Experts of a small language model.
Size: vocabulary 32000, 24.5M parameters.
Experts: 32 experts in each of 7 layers, 128 squared ReLU neurons an expert, 4 picks a token, a sigmoid router.
Training: a variant of Adam for the experts, 620M tokens, 9914 steps.
Below are experts of layer 5 (counted from 0) of a mixture-of-experts language model. Rows are named router (the router's row for the expert), up (a neuron's input weights, with its number), down (a neuron's output weights, with its number) and show model dimensions 0-191. Each number is 128 + 32 x the weight over its row's rms, rounded and kept within 0 to 255. Numbers have three digits each.
Before each expert's rows: "gets" lists some tokens that make up at least twice as much of what it gets as of all text; "mostly gets" lists some tokens that are sent to it at least half of the time. This comes from a sample of Wikipedia text that the model never trained on. Tokens count by the router's weight.

# expert 23
gets: "\n", "s", " which", " who", " that", " 6"
mostly gets: " who", " since", " which", " Preced", " Date", " Succeed"
router:106094122125080170087121170125118108134103048137129152166158170162141105107138091126156178108110156088137134142116151131135126083115155134143178090147125145178122107063104127110121098117156108108116112132129124097085141097082142134167171148147105058062090156168120116110096077124135146107101163131113187161116134130116141149120166148174157133095177146118160138144144197070128116116053091068062153098150097151189084136164157135148108086112133175119092085078175137121104158117218191132138134086122101077121108119175163141147097094152151158109140080109177041125158171185096171139
up34:094124077125152120217101153087119142132180102082203088152135181097146137156159175163129163131121110160154150144143146117107073108114210100140172162120106054123126141118167096117127135077199163151139141085095145079061110138108107112141132183111145099123098117165157140103077112143171148171122139135151174084118129162154195100096109083145161081101192119063145044110154154093141102107124187107130125079095127135113085126143180085102174116124136094154096140112165107127128088140168182093137132092151093091112142091131147102097164156150119174122137141094140114131075132109112134197
down34:097142179164105160138120092105143160146064098086083151153066156107143157136075140123154140101128144120115115135100139097157122114096115118154165091120145103133135138162217129060130170090130090148095148145110066135062141181178083130110095130168139095144158097113154116079156118151146069131122144136110117059207121105128142097121166091173169125130160102099122143115158165072133097155178158098105141137071152149154142075108184139160173146153125141102145195157111115158103086168064181095171121145140061074173127136111098137106208160099127101160121085120098149098130126066122084117

# expert 28
gets: " of", " in", " for", " on", " at", " from"
mostly gets: " at", " between", " after", " from", " during", " against"
router:132145121160059166127173170180113154082139092112120117136201114128099123129183063159135174128177124111134083143080124139161149110101128187115158158117147175114133128046150111175182148134152153139101128109161154062117115181098120086111163128177132128102077094148121140065143190131193156115151087055088139127141195084160137124121167101124134131081087122148176144150137173126172096148094140128144125133120109111147141095037156095126134121141094097080065119154153139093104158124157177157123108111120097086095108092154156165155070127142185153077148118084126107179170169130122144151
up0:116151107051100153105103220120090167160124109104121112067115131162137100141142167154145039109125073106125069105122112114107148136143172143168169121155128185079132147135170143083125109142148196104095101112070110143163141188125111166115052158123128137168130176153119142161096088206165151094183153093202080135141089145148133082113119131125194122109117142130109070095148152154204140140166125135105151116082127137114084113136160124141137167121162137076153099173142116134113155089152115100157084082132131062124145137134140200118121179132062134093146108125097181138107144114150126156
down0:161082097136128126096156089113116088130094176158148205130104074070113095132134115086116198091144143160112128174169149127061154155116091174112131087139122057137158138106132089100182113062106160101136085082093095144067184129102146113143117158135116132162045122119084164093179116127103114111079162121121107146093111115176128041142089115110163145153132155067121118124153087114091105093109121131080099112173109147183100152139179119086148108131198037156129122133096093078118093131117144141138140083133125128116076141117143089132064086125062113117123138153139153152091100159115111131

# expert 26
gets: " the", " The", "The", " City", " York", " World"
mostly gets: " Angeles", " City", " York", " Chicago", " UK", " Records"
router:141094078154106146157160148128159115147126106125107126138126161082154076144079126088134115128202107140147123160106127175140144113102147181060098142118087134126122026106118079160141109077137153095176092089138139087163111132136097091106068172145131123164061145144110099082052144093146130106102104093116156098148173158131162152125135094163190124094138139125154073195131115114218153131111112093120137142113083140134161108157165073127164127116073150129149096143172209121117139102095120168118070083127145139092070101130087096127112089112116083115090058123096151182175141136102089106
up0:121172110100082183151117174116147144142191104165158134106165139098080155097156109111113170161196103076132053086159097163167147121164151139171199126184102167108112108140147075107153108129174100093097069080085129143118110159126085102119066082120121094182107145094155125132129113121162167129093144135114086105136206130138114113135085143145101155103144136128135119159173162117149122166161150085079147092105048125169139154202138139118109163115135147159111153085133122216094103158082115119144125157099134134120119106094165062108134201144107116114075090167100107158147107101103117072
down0:113127146116119130118103192168148113212118146160143074159179113099097211142157136144177110100127132108185095138163094079105116117144083133097189131092133062141120111141185122035131145134110121167064113131075124124143098177131107142151107108122105096147167080153101154129144124129160108122081110103111155119135117116114149138171089129140112109108121086114104170123120158141158062110120091116187150121051122143066096151130137136070104169095198141153148143164109132142134124176145134085124086171101175086115105041148125129106042191180130119137156121135134132102086060102099148103

# expert 19
gets: " |", "|", "'", ";", " for", ":"
mostly gets: " 0;", " However", " 2;", " |", " 1;", "'"
router:128136140107113185099222208108099158102178115158119170135126182123135134125147078139131127135177083154197100131121099123156165112066158116098122117120135116140189120124124105100160126133155100130150112102131163143125107113113153115150098143170175113177063119122111071083143168133169118126099073126163203159121124067145083132110101095119147126095154097151192075133179150119217093107084142122109120166113072091171112113180196121162170145115136082176076126159130099093066140120173127092131147166145128131088119137137096155155168120163166080186159122105139085165163141171126158132
up0:220117122173118162147160139086143102186166137086143125150182130136136119125111171115137099135137088171127092084077160076172104190118121167098153132108156152210150121138155113135153063113149176141155047114162126096147138137090150183155087125089087134160124131138090138195117136135163152142182101143123109189170137097081183104151109097105129170116156113140097065122130160120178088110181110166096102092089118152138119117121149140121181099126128132140091202189130095147121073114117169177136099112134129084160106127146153124110157222132120146114095107109074154161170129152184149148
down0:077107196114177120172097167213163140120166152079142127118126117132181116107168128138103164125112158116095154209161130127112129104133130129129147170155134171108103078123119137157200098079124089119161140174137109139139102121098154106121182181108124160143118111106126128077102105171101190142133161149078132112141109155142150167160064159105100135162125119152103126136141085123145085161185178108127098167095119115146063128145110112108122111244111113135102183121052136068111169147121104229085100090109096144089160149164099146135124162124123137107136077122120106157080142156137092068